config = dict(
    d_expert=352,
    moe_layers=[0, 2, 4, 6],
    normalize_top_k=False,
    balance_loss=0.00274,
    vocab_size=2069,
    norm='rmsnorm',
)
Below are experts of layer 4 (counted from 0) of a mixture-of-experts language model. Rows are named router (the router's row for the expert), down (a neuron's output weights, with its number) and show model dimensions 0-159. Each number is 128 + 24 x the weight over its row's rms, rounded and kept within 0 to 255.
Before each expert's rows: a language model's description of what the expert responds to. This comes from a sample of Wikipedia text that the model never trained on.

# expert 2
What it handles: Single capital or lowercase first letters opening a word, mostly names and sentence starts, such as H(amilton), D(uring), K, h(aving).
router [190 116 132 155 118 121 132  79 121 167  70 126 120 140 153 111 100 124 126 111  85 145 108 178 131 159 134 163 134 132 154 129 110 159 142 183  82 126 153 108 177 137 126 123 140 168 161 138 137 123 132 124 141 101 124 119 136 168  93 102 144 154 135 121 151 166 179 127 102 125 108 140 116 165 137 115 129 117 150 126 162 131 109  68 146 102 146 135 150  77 109 132 143 152 155 139 132 137 141 150 121 110  84 129 137 155 106 133 185 168 124 155 108 118 128 145 138 123 106 110 156 134 154 159 159 131 128 100 108 158  92 133 159 132 114 178 124 105 115 148 139 122 136 160 158 156 151  98 164 138 135 126 137 118 151 152 114 136 101 136]
down0 [128  91 121 135 146 124 102 165 175 146 147 133 143 138 153 162  79 150 128 100 116 132 130 148 123 150 136 126 163 139 105 123  95 162 123 151 139  73  87 146 115 123 127  86 141 191 127 103 143 153 123 132  92 153 103 102 136 147 147 158 102 167 132 129 124 119 135 121 164 135 106  85 160 106 168 109 135 123 174 122 151 137 110 120 148 149 121 135 100  85 150 139 106 143 116 153  99 148 167 190 112 135 124 120 123 102 145 136 200 174 165 109 173 126 122  99 146 159 115 124 136 102 109 113 161 104 109  94  98 141 105 111 149 128 107 129 129 127 125 150 128 143 129 133 132 133 150 112 144  75 155 154 117 118 133 116 116 108  87 127]

# expert 0
What it handles: Word pieces containing the letter l mid-word, such as l in ear-l-ier, al, el, ul, Fl, plus word-initial Al and cl.
router [120 125  99 115 131 126 140 118  81 169 127 114  90 110 128 138  96 171 171  94 160 140  97 170 121 139 148 108  90 130 134  80 136 110 119 139 133  87 128 118 143 124 141 121 116 117 124 111 152 119  93 134 136 129 124 160 143 123 110 101 119 152 148 150 170  60 158 111 181 120 132  95 105  99 155 131 115  88 129 131 163 114  94 128 128 115 139 100  84  77 128 112 116 135 156 100 168 121 117 139  50 124 148 126 124 111 117 155 128 143 157 109 134 121 146 111 164 135 114 102 132 146 135 111 101 114 137 161 100 137 162 160 150 143 110 151 121 100  91 128 162 112 158 124 184 126 121 100 147 135 110 145 121 143 137 102 108  95  90 101]
down0 [109 162 144 112  98 110 156 175 135 154  98  93 128 104 145 112 125 102 119 123 156 162 131 114 138 138 115 137 138  97  88 116 101 131 143 119 173  96 121 116 132  90 134 164 118 128 104 141 120  93 129 106 121 113 126 127 146 156 111 107 137 124 169 139 128 153  89 144 135 109 133 107 105 109 119 187  80 131 144 151 104 147 156 144 180 105 129 127 148 107  92 108 113 161 123 147  97 154 118  87 103 120 142 170 143 144 131  99 117 158 142 109 123  86 122 124 134 130  91 116 169 158 153 128 155 108 118 129 113 212  96 128 120 150 153  95 140 124 130  96 119 124 158  97 133 127  81 189 150 114 138 149 106 120 126  74 120 100 132 133]

# expert 6
What it handles: Inner word pieces such as it, ac, ot, c, ic, as in mon-it-or, ent-it-led, Sp-ac-ewatch, plus lone spaces in coordinates and LaTeX.
router [128 126 115 134 130 122 105 126  94 146 132 127 137 154 129  93 130 138  99 105 115 126 151 150 117 156 161 113 128 140 143 130 137 108 106 133 118 109 122  99 112 115 135 125 105 177 175 139 132 130  95 131 142 126 131 171 128 126 156 136 113 185 162 170 185 137 158  88 180 138 144 162 141 142 162  70 107 100 131 123 120 126 125 117 186 113 121 134 121 143 125  90 136 145 132 121 140 138 114 167 141 136 146 127 166 127  96  97 129 161 159 109 119 108 157 124 168 102 120 119 115 159 137 155 154  81 103 121 140 142 187 144 139 158 150 134  87 137 138 133 104  71 164 113 167 137 105  92 143 118 140 117 128 113 134 149 189 179 130 111]
down0 [149 128 157 204 119 105  86 165 113 105 133 155 129 111 143 140 134 150 113 123 110 101 163 145 119 184 131 131 101 166 139 164 138 157 135 116 121 128 163 139 125  85 111 141 163 135  82 116 130  89 144 106  98 139  82 144 125 153  93 136 124 104 132 149 139 116 119 142  78 120 151 124 133  91 154 101 164 181 127 163 143 172  96 134 110 181 161 153 109 170 129 149 171 134 136 144 127 146 107 128 157  95 135 142 152 129 119 135 115 142 122 152 112 127  89  67 102 133 157 116 158 125 135 135 136 128 160 105 123 157 121 105 141 139 103 117 110 127 150 107 142 155 136 164  87 135 165 130 139 109 148 136 119 130 115 106 123  88 117 115]

# expert 8
What it handles: Month names in dates (September, August, May) and word-initial capitals or pieces like B-et-ween, W-ith, I.
router [141  93 158 136 112 144 144 101 105 115 121 138 100 151 127 138 145 145  90  99 132 170 140  76 174 150 127 133 174 134 137 132 150 141 139 154 141  98 133 105 180 151 161  97 130 191 158 128 147 133 115 156 156 114 151 127 121 107  95 115 126 153 130 114 146 119 128 111 137 144 126 117 165 168 181 127 116 106 138  90 105 139 113  75 109 139 121 153 133 157 122 142 129 141 143 144 141 116 130 145 127 105 113 121 130 190 117 171 144 118 148  98 149 114  81 155 144 147 157 111 133 110 151 178 154  86 132 113 102 176 154 137 117 169 128 138 103 129 165 150  92 147 110 125 161 109 110 124 175 122 108 119 131 151 134 160 148 167  97 116]
down0 [107  91 136 162  82 128 127 147 150 106 118 177 118 103 143 105  97 143 134 159 149 126  99 105 149 116 142  78 118 110 121 149 109 175 147 131 115 139 138 119  90 121 129 156 130 127 109 129 151  71 166 111 112 100 196 156 133 115  91 135 137 124 116 126 160 165 135 125 123 137 161  97 101 118 172 125 104 131 124 133 116 122 148 133 121  83 141 104 108 166 143 139 101 115 123  81 124 121 113 113 136 124 132 140 151 109 140 132 124 147 142  84 111 146  42 129 138 122 111 139 143 131 113 146 101 166 135 104 121 137 130 116 160 120 163  76 129 115 125 137  77 136 118 161 101 143 116  91 101 122 114 111 155  71 106 137 164  97 146 125]

# expert 4
What it handles: Middle or final word pieces like er, r, i, ar, ter inside longer words, such as crit-er-ia, football-er, th-r-one, daugh-ter.
router [134 134 133 165 129 104 113 120  53 110 126 124  97  73 137  94 137 155 126 118 158  96 115  91 147 145 113 137 136 136 124 123 145 158 169 120 121  84 137 105 120 103 166 132 121 164 110 141 144 125 139 169 137 124 114 126 102 130 131 144 137 110 187 202 135  77 162  82 156  96 154  88 106  86 138 118  95 149 147 133 106 138  84 115 137 120 145 130 136 133 109 135 150 136  86 172 128 163 122 108 103 157 145 133 122 144 134 136 122 113 156 106  97 161 132 137 164 150 120 109 158 175 142 138 122 126 186 130  98 145 132 134 165 155 115 152 123 142 123  98 130 109 101 153 160 149 117 118 143 144  98 144 117 109 135 116  98 142 127 129]
down0 [122 163 126 175 151  92 145 125  95 146 115 116 136 130 104 156 143 168 129  86 140 105 109 132 114 139 138  96 121 128 114 141 109 155 151 117 171 137 111 147 137 171 132 122 183 137 110  99 108 169 147 177 105 127 157 132  97 142 176 167 129 146 118 140 127 105 130 165 131 191 146 120  81 118 120  99 116 135 117  87 162 115 126 124  66 133 133 115 141 102 138 124 130 180 116 141  89 109 145 109 106 135 141 135 147 139 149 113 132 130 134 139 118 139 152 198 144  85 128 166 139 121 131 149 120 162 137 124 177 153 156 112 126 116 123  97 149  83 135 125 137 105  86 141 101 129 128 168 148 182 143 121 141 102 117 110 135 137 139 144]

# expert 10
What it handles: Digit tokens in numbers and years, especially year prefixes 190, 200, 201, in tables, census figures, statistics and ISBNs.
router [137 145 122 158 104 139 144  87 121 114 111 136 126 139 136 118  77 148 141 104  67 116  85 133 106 119 148 106 118 131 182  80 146 163 165 116 122  88 146 114 143 169 143 123 134 143 136 127 116 164 144  92 141 111 150 132 129 126 111 163 121 117 150 185 145 125 148  99 150  95 150 131 126 132 131 130 116 132 138 127 139 140  96  99 120  89 106 134 122 121 118  93 112 138 146 118 134 129 128 132 122 164 129 181 149 195 116 131 189 114 154 124 146 124 133 121 142 127 123 118 168 114 119 131  98  93 177  85 163 163 116 164 132 155 134 162 111 102 189 115  95 135 117 114 166 128 121 132 131 136 124 155 153 146 169 149 155 152 170 121]
down9 [154 159 107 142 128 122 122  84 145 143 138 150 137 143 135 139 124 102 169 138 119 153 141 174 103 151 125 155  87  78 150  75 109 132 132 113 113  66 110 103 110 115 147  95 107 130 104 141 112  86 114  90 135 137 143 162 160 152 108 132  86 117 158 117 106 158 122 126 146 143 180 146 100 165  93 139 123 113 148 153 110 144 102 109 146 114  94 119 106  95 165  95 167 133 113 130 128 129 149 169 151 141 133  72 121  94 140  72 136 134 147 153 149 126 108 114 128 127 146 112 121 133 177 123 133  63 137 119 130 157 134  94 126 149 131 118 113 148 154 127 151 135  97 137  79 116 143 138 127 118 119  88 155 130 146 129 111 136  86 121]

# expert 15
What it handles: Articles and possessives before nouns, such as the, a, his, their, and past-tense or participle endings such as maintain(ed), conver(ted).
router [135 103  96 144  77 148 136 114 130 128 127 136 140 111  61  99 123 141 152 131  94 111 125 157  98 142 116 119 118 180 206 117 159 123 137 118 103 128 129  64 162 121 180 126 143 119  98 115 130 202 156 166 181 104 113  81 152 143 130 134 156 162 167 118 113  95 141  94 137  83 123 130 118 141 145 112 142 147 118 147 138  93 127  84 126 115 139 136 123 144 122  93 145 129 145 134 135 123 142 158  83 150 102 135 140 122  93 157 149 128 129 136 157 123 106 163 121 107 118 102 169 148 141 116 158 109 155 138 117 107 127 126 143 135 104 143 101  91 152 104 125 119 101 123 134 119 109 104 127 135 111 145 161 133 140 122 142 133 110 165]
down9 [135  89 105 105 124 138 127 153  69 138  93 162 126 171  90  94 137 154 112 154 185 168 104 136 153 103 121 132 142 128 132 110 121 163 110 113 107 127 155 175 112 131 100 147 129 139 110 125 175 139 117  95  73 120 136 138  94  86 141 125 121  78 131 118 106 132 119  84 129 131 143 103 183 126  85  79 103 114 122 119 146 126 138 127 139 109 121 152 111 160 104 200 109  94 116 132 130  73 111 138 152 147 107 140 147 125 136 138 145 108 115 143 153 123 116 129 116 150 126 148 123 150 152 114 128 135 143  84 131 124 153 141 146 150  83 108 121 116 130 150 195 119 125 139 108 142 130 114 148  92 137 121 114 169 118 130 126 102  90 122]

# expert 7
What it handles: Structural markup: line breaks, list-opening dashes in infoboxes, table pipes, section == markers, opening parentheses, and hyphens or en dashes.
router [158 109 110 145  78 138 114 126 142 109 136 130 116 104  93  76 125 166 131 115 104 137 119 134 147 124 161 104 131 144 133  95 138 100 144 129 118 129 117 101 169 160 170 113 148 166 123 114 137 162 119 157  86 142 135 112 107 124 108 126 123 170 138 131 150 148 104 114 138 104 126 134  92 115 176  95 103  99 121  96 121 154 136  95 147  80 105 127 152 119  94 126 147 161 151 143 170 123 130 145 135 118 125 180 143 124  91 103 135 139 110 106 132 177 104 104 145 153  67  92 143 113 124 156 151 135 128  81  81 164 167 130 105 170 123 176 118 114 106  95 145 104 127 127 132 160  99 116 100 137 121 182 107 142 149 132 140 139 130 113]
down9 [ 87 143 114 174 135 141 149 137 150  94 149 118 146 129 119 104 171  68 151 142 110 160 135 114 158 123 139 152 108 100  92 137 146 136 209 132 122 112 141 156 124 144 151 136 165 151  89 104 128 134 133 126 121 146 126 151 112 144  86 153 115 111 129  82 158 132 146 109 147 143 158  95 105 133 163 109 152  83 132 130  95 144  80 117 104 117 147 109 145 118 139 155 123 144 120 121 126 121 122 122 130 133 152 152 174 108 160 167 145 142 143 117 174 125 111 111 166 119 107 125  97 115 145 160 105 111 118 124 113 124 160 107 154 131 100 102 126 160 100  99 113  98 168  79 165 119 126  73 116 132 103 139  87 131 138 131 115 128 129 177]

# expert 5
What it handles: Auxiliaries and linking words after subjects, like was, is, were, had, been, also, as, plus word endings such as former(ly), bec(ome).
router [129 103 100 150 107 170 198 106 129 107 134 155 141 132 129  71 137 161 151 118 146 118 132 118 128 139 135 117 136 161 174  76 130 111 125 129 146 118 113 120 173 116 141 109 187 146 157 106 129 153 108 187 124 150  82 108 140 146 106  88 134 111 154  96 153  81 122 122 166 132 118 136 112 127 204 108 122 158 131 155 119 112 103 113 115 126 153 162 133 125  78 126 147 152 143 142 127 108 121 112 121 165 141 152 118 145 114 127 116 128  99  78 156 132 102 140 107 129 118  91 170 141 120 139 144 113 152 129 133 154 133 125 150 154 128 150 121 145 169 132 128 104 118 107 131 114 135 121 122 169 120 108 180 122 186 130 151 137 112 144]
down9 [105 112 113 141 129 125 143 103 132 104 136 136 117 116 136 118 105 172 103 134 136 118 123 179 190 114 113 119 155 135  95 129 152 171 137  89 130 120 135 143 138 129 124 159 121 170  99 154 138 146 152  88 132 139 163 138 112 126 151 112 136 100 176 115 126 127 116 150 120 107 106  87 122 203 119 127 110 107 132 117 151  84 176 108 164 100 136  97 134  90  98 135 123 138 146  89 110 140 123 110 114 120 134 146 144 122 147 141 121 173 179 117  90 100 135 131 108 128 121 124  99 107 127 138 121 167 132 119 110 131  72 152 154 132  66 120  84 122 100 167 144 119  93 153 126 107 110 172 140  95 129 162 123 130 112  95 147 101 152  96]

# expert 3
What it handles: Final pieces of personal and place names, often in tables and cast lists, such as Thom(as), Lem(os), Marc(is), Braszc(z)yński.
router [109 133  97 157 143 112 137 132  95 175 112 151 149 120 152 129 115 122 107 167  85 113 155  91 147 168 150 127 153 162 138 121 168 108 125 130 104  63 128 101 123 113 115  94 174 144 164 151  84 167 126 113 113 105 152 114 129 169 115 120 102 126  96 141 166 147 151 112 154 125 156 120 143 139 151 114 129 138 122 145 146 134  91  94 116 117 116 135 108 121  80 132 141 118 128 156 132 131 105 153 107 140  90 158 120 180 109 122 135 164 117 100 109 166 131 148 191 162 159 116 129 143 116 121 108 127 101 126 108 122 164 168 172 113  87 110  90 138 171 118 177 122 145 117 113 112  88 145 103 141 130 119 132 141 149 107 130 137 140 108]
down9 [109 165 131 140 170 144 111 129 132  78 144 118 163 162  99 139 147 104  85 151 131 104 136 130 117  90 149 160 149 130 109 131  92 144 177 142 135 184 153 122 153 124 133 111 165 125 107 146 135 144 105  98 129 124 109 157 128 138 154 148 104 106 133 107 134 132 119  77 111 174 117 131 161  94 119 138 148 146  99 122 117 101 105 113 132 128 133 128 141 147 125 118 126 142 133 154  83 116 128 160 198 168 153 101 143 134 128 138 124 158 170 122 137 136 125 125 133 116 197 154 133  70 138 132  85 159 112 133  91 122 150  88 145 119 149  85 140 110 131 117 101 138 156 149 137 106 173 132 126 117 107 122 168 128 105 180  93 137 137 124]

# expert 14
What it handles: Short word-opening pieces, often after an article, such as v(illage), part, th, stud, ch(airman), or at in b-at-tery, the-at-rically.
router [165  82 122 156 151 193 115 124 101 136 123 170 146 125 153 142 135 162 136 121 114 148  99 125  97 152 145 133 149 130 126 111 123 167 138 124 100 126 104 128 133 136 179 126 108 132 138  98 141 130 115 172 161 118 102 168  87 116  77 148 142 139 160 150 119 117 142  68 121 138 138 120 141 112 134  78 118 110 157 127  99 167 103 111 149 139 135 147 112 102 139 117 141  94 100 146 130 137 131 146 132 141 109 139 108 152 122 100 129 113 130 120 159 117 112 119 151 130 146  96 167 110 127 124 109  99 170 113 168 180 115 113 121 157 116 167  85 124 126 166 110 133 152 186 129 124 113 100 192 149 108 112 129 124 149 181 108 119  96 102]
down0 [143  93 109 144  87 113 117 141 132 113 136 114 175 148 131  85 160 117 104 149 120 120 104 133 123 113 150 150 132 124 210  91 175 131 138 131 133 172 102 130 125 178 150 147 117 114 165 107 137 106 141 135 113 115  92  92 126 138 119  97 116 139 146 103 163 132 137 129 117 173 142 100 131 146 106 132 133 169  85 165 143 116 132 124 132 131 104 129 171 136 142 139 142 128 152 150 109 147 154 150 125 140 166 104 143 147 144 101 155  92  94 111 152 150 122 112  96 118  81 104 116 119 113 154 132 139  68 183 132  95 124 138 136  99 130 101 107 147 122 155 118 118 174 130 107 181 198 147 143 127 134 136 136 132 131 109 147 152 143 127]

# expert 1
What it handles: Opening fragments of split words and unit abbreviations, such as sub(divisions), comp(leted), sw(ap)s, and km, ft, hp, cm after numbers.
router [106  87 125 125 125 146 148 115  92 162 100 149 161 153 109 102 109 158 131 150 135 185 153 153 150 152  99 164  97 143 120  98 154 158 151 150  61 142 105 113 148 120 134 139 151 137 125 110 108 131 147 146 124 147 150 138 121 141 147 147  72 130  95 121 173 143  91 140 136 128 121  73 134 148 144 117 105 128 161 139 115 127 103  83 169 109 143 140 148 157  97 134 170 133 119 103 118  99  99 173 116 129 135 126 156 149 104 135 136  68 136 137 132 149 121 113 130 148 110 108 141 128 132  78 121  85 168 101  83 129  78 138 140 176 125 121 126 102 127 127 129 113 132 120 128 190 119 120 114 113  98 124 151 130 133 133 107 135 143  89]
down0 [151 118 141 111 105  75 122 117 154  75  79 109 109 143  97 119 154 105 128 143 108 129 174 169 153  78 123 117 128 125 148  98 119 122 102 104 132 128 156 125 147 125 164  95 115 126 132 138 106 106 125 120 116 130 125 142 134 107 102 155 123 137 101 119 121 155 157 102  69 130 166 126 137 137  96 122 143 152 125 106 109 105 137  75  95 102 123 105 159 115 101 125 145 128 105 120 163  41 134 155 121 127 155 123 154 110 142 139 149 176 145 164 144 138 159 112 146 153 152 162 107 150 116 125 120 128 165 138 117 110 142 154 142 127  75 121 142 125 144 150 123 127 132 112 154  82  84 124 136 184 163 140 155 117 153 139 151 146 107 151]

# expert 9
What it handles: Inner pieces of foreign place and personal names, often Spanish, Asian, or Latin American, such as Ec(u)ador, Car(ol)ina, Y(ang), Se(ok).
router [122 116 136 104 127 133 140 135 133 155 108 130  93 107 126  88  96 148 152  88  88 148  93 134 112 145 114  94 162 154 102 125 146 128 116 114 137 129 132 136  91 132 136 137 112 125 169 118 106 135 105  90 141  87 139  92 105 131 110 137 114 101 116 122 144 113 152  62 132 142 131 114 137 158 124 147 127 152 136 147 194 133 109 145 113 126 132 147  98 146 122 136 134  76 150 108 148 112 141 152 127 119 136 154 138 146 130 105 126  95  49  97  90 132 137 162 139 122  92  99 161 137 137 140 126 133 129 140 110 162 166 149 180 168 114 133 105  72 121 116 130 112 169 130 161 182 101 117 178 153 157 141 119 152 153 159 136 145 162 117]
down0 [105 148  96 111 114 170 145 137 138  96 140 147 112 126  82 148 119 133 135 148 150 174 133 144 110 151  75 135 123 139 166 146 147 110 134 123 160 143  81 111 112 126 100 168 134  99 139 140 129 120 186 124  94 156 136 122 127 155 130 129 134 145 109 166 157 176  83 125 171 118 164 119 153 148 139 108 120 101 126 149 129 132 109 124  94 148 165 111 138 143 109  99 154 139  87 123 166 136 174 116 122 155 133 132 126 181 130 146 161 101 104 138 122 143 122 192 125 137 132 149 120 156 160  81 127 140 141 114 125 107 155 114  92 101 121 124 105 118 155  83 140 120 150  76 105 118 131  91 166 113  97 146 138 113 166 103 128 151 106 138]

# expert 12
What it handles: Prepositions and conjunctions after verbs or nouns, such as in, of, to, from, at, often following located, scheduled, graduate.
router [143  93  71 116 117 129 154 101 116 142 110 150 147 120  93  83  66 124 165 131  93 147 137 127 148 116 153 109 128 138 180 101 143 128 163 106 123 114 104 115 128 160 150  94 139 109 147 107 139 159 135 160 114 103 117 158 146 132 105 106 154 149 142 123 147  99 169 104 153 169 134 138  74 146 155  76  87 105 133 103 134 162 126 101 120 127 139 144 134 121  94  84 136 140 100 110 129 147 133 112 121 143  90 123 137 116 113 112 171 139 132  98 147 157 104 126 137 166 115 129 162 138 157 113 144 106 163 122 128 150 108 109 180 166 160 145 108 129 166 149 154 129 102 128 111 129 109  90 153  88 102 117 140 132 134 105 133 107 100  83]
down9 [109 142  97 159 128 139 110 143 124 118 139 125  70  61 149 144 153 139 134 138 164 138 104  67  92 102 110 165 107 139 104  92 114 112 104 154 183 126 124  98 122 114 120 119 134 108 109  78 127 123 124 106  94 144 142 116 110 121 134 119 130 174 166 124 122 104 174 150 146 148 126 143 126 149 130 153 136 139 139 129 160 116 137 172 160 132 166 126 129 154 158 105 111 113 120 154 157 120 139 157  93 153  78  98 152 118 124 123 101 108 134 114 134 141 104 170 146  97 138 119 109 149 125 131 152 149 136 119 150 129 112 149 107 136 183 120 142 162 134 148  68 116 153 110  99 143 137 152  76 144 137 111 137 112 147 121 151 140  72  92]

# expert 13
What it handles: Section headings, infobox field names, and table header words in TV, film, and sports articles, such as Pro(duction), age, Total, Country, premi(ere).
router [137 132  58 135 143 117 143 116 135 106 112  75 131 131 125 146 147 166 170 134 131 171 152  93 138 128  95 124 147 137 160 140 173 147 139 168 140 115 137 127 105 172 189 119 122 138  96 138 108 117 145 148 101 131 123  88 126 138 138 131 160 119 144 136 143 152 143 115 151 125 116 122 135 154 132 119 158 103 175 100 117  98 153 132 138  84 134  99 111 125 109 130 122 162 142 119 151 133  90 148 106 122 128 138  88 121 119 114 135 150 146 105 154 145 111 157 101 155 129 101 164 114 150 115  88 103 142 101 137 117 135 178 151 192 152 197 117 141 145 128 129 137 110 112 119 172 110 107 115 149 168 190 114 154 153 118 120 127 117  98]
down9 [109 143 133 128 134 102 146 155 133 107 182  90 148 101  98 154 108 102 116 183 107 131 165 152 102 129 145 106 107 124 129 147 122 180 154 120 176 151 139 117 117 140 126 152  92 140 115 144 151 112 130 121 110 146 116 123 143  95 145 151 147 124  74 134 116 121 144 101 112 112 125 127 115 123 141 115 117 141 147 111 133 117 128 100 108 166 129 117 143 118 129 193 127 103 109 165 101 140 103 116 141 121 124 132 142 138 167  66 132  68 110 154 129 112 123 112 116 164 147 128 164 117 132 132  96 107 158 137 125  72 132  95 128  89  60 113 128 101  89 165 151 118 131 117 108 132 114 151 118 155 111 174 143 116 141 201 131 144 143 124]

# expert 11
What it handles: Commas and periods ending clauses, closing parentheses and quotes, final digits of years like 202(4), and relative words which, that, who.
router [162  99  56 129 110 168 145 111 133 139 124  88 124 145  77 111 114 170 113 130  69 142 109 106 138 120 128 129 131 133 165  87 108 132 128 128 127 137 119 111 142 168 135  97 151 128 141 108 126 160  89 140 139 116 129 167 165 132 149 100 103 129 113 137 130 117 158 116 154 105 119 139 107 120 179 121 144 116 152 138 135 125 158  85 150  73  98 142 125  99 138  82 116  81 145 151 122 164 104 125 106 132 128 163 118 155  97 137 135 104 108  88 161 122  88 134 140 137 114 108 143 178 116 146 121 114 163 123 152 138 165 131 132 157 109 149 127  87 136  96 135 116  87 162 139 125  76 124 113 156 143 110 145 164 158 159 135 145 132 137]
down9 [147 147 135 140 109  64 164 168 117  76 127 169 139 131 166 111 138  82 129 126 103 126 131 148 103  88 140 135 107 113 134 126 139 130 156 143 131 129 101 152 161 163 131 118 130 127 185 135 102 112 111 100 146 137 124 122 125 143 107 149 148 120 114 134 136 140 144 119  86 126 149 141 116 132 168 173 114 132 139 140 111 137 146 157 121 166  98 132 145 123 162 111  90 122  99 146 150  98 125 113 121 114 129  91 153 139 157 135 175 163 160 144 141 135 116 134  92 140 136 114 130 112 122 109 146 139 145 107 103 146 152 126 120 132 103  58 115 171 138  85 110 142 116 131 129  95 181 161  94 154 131 169 134 155  98  85 128 196  94 145]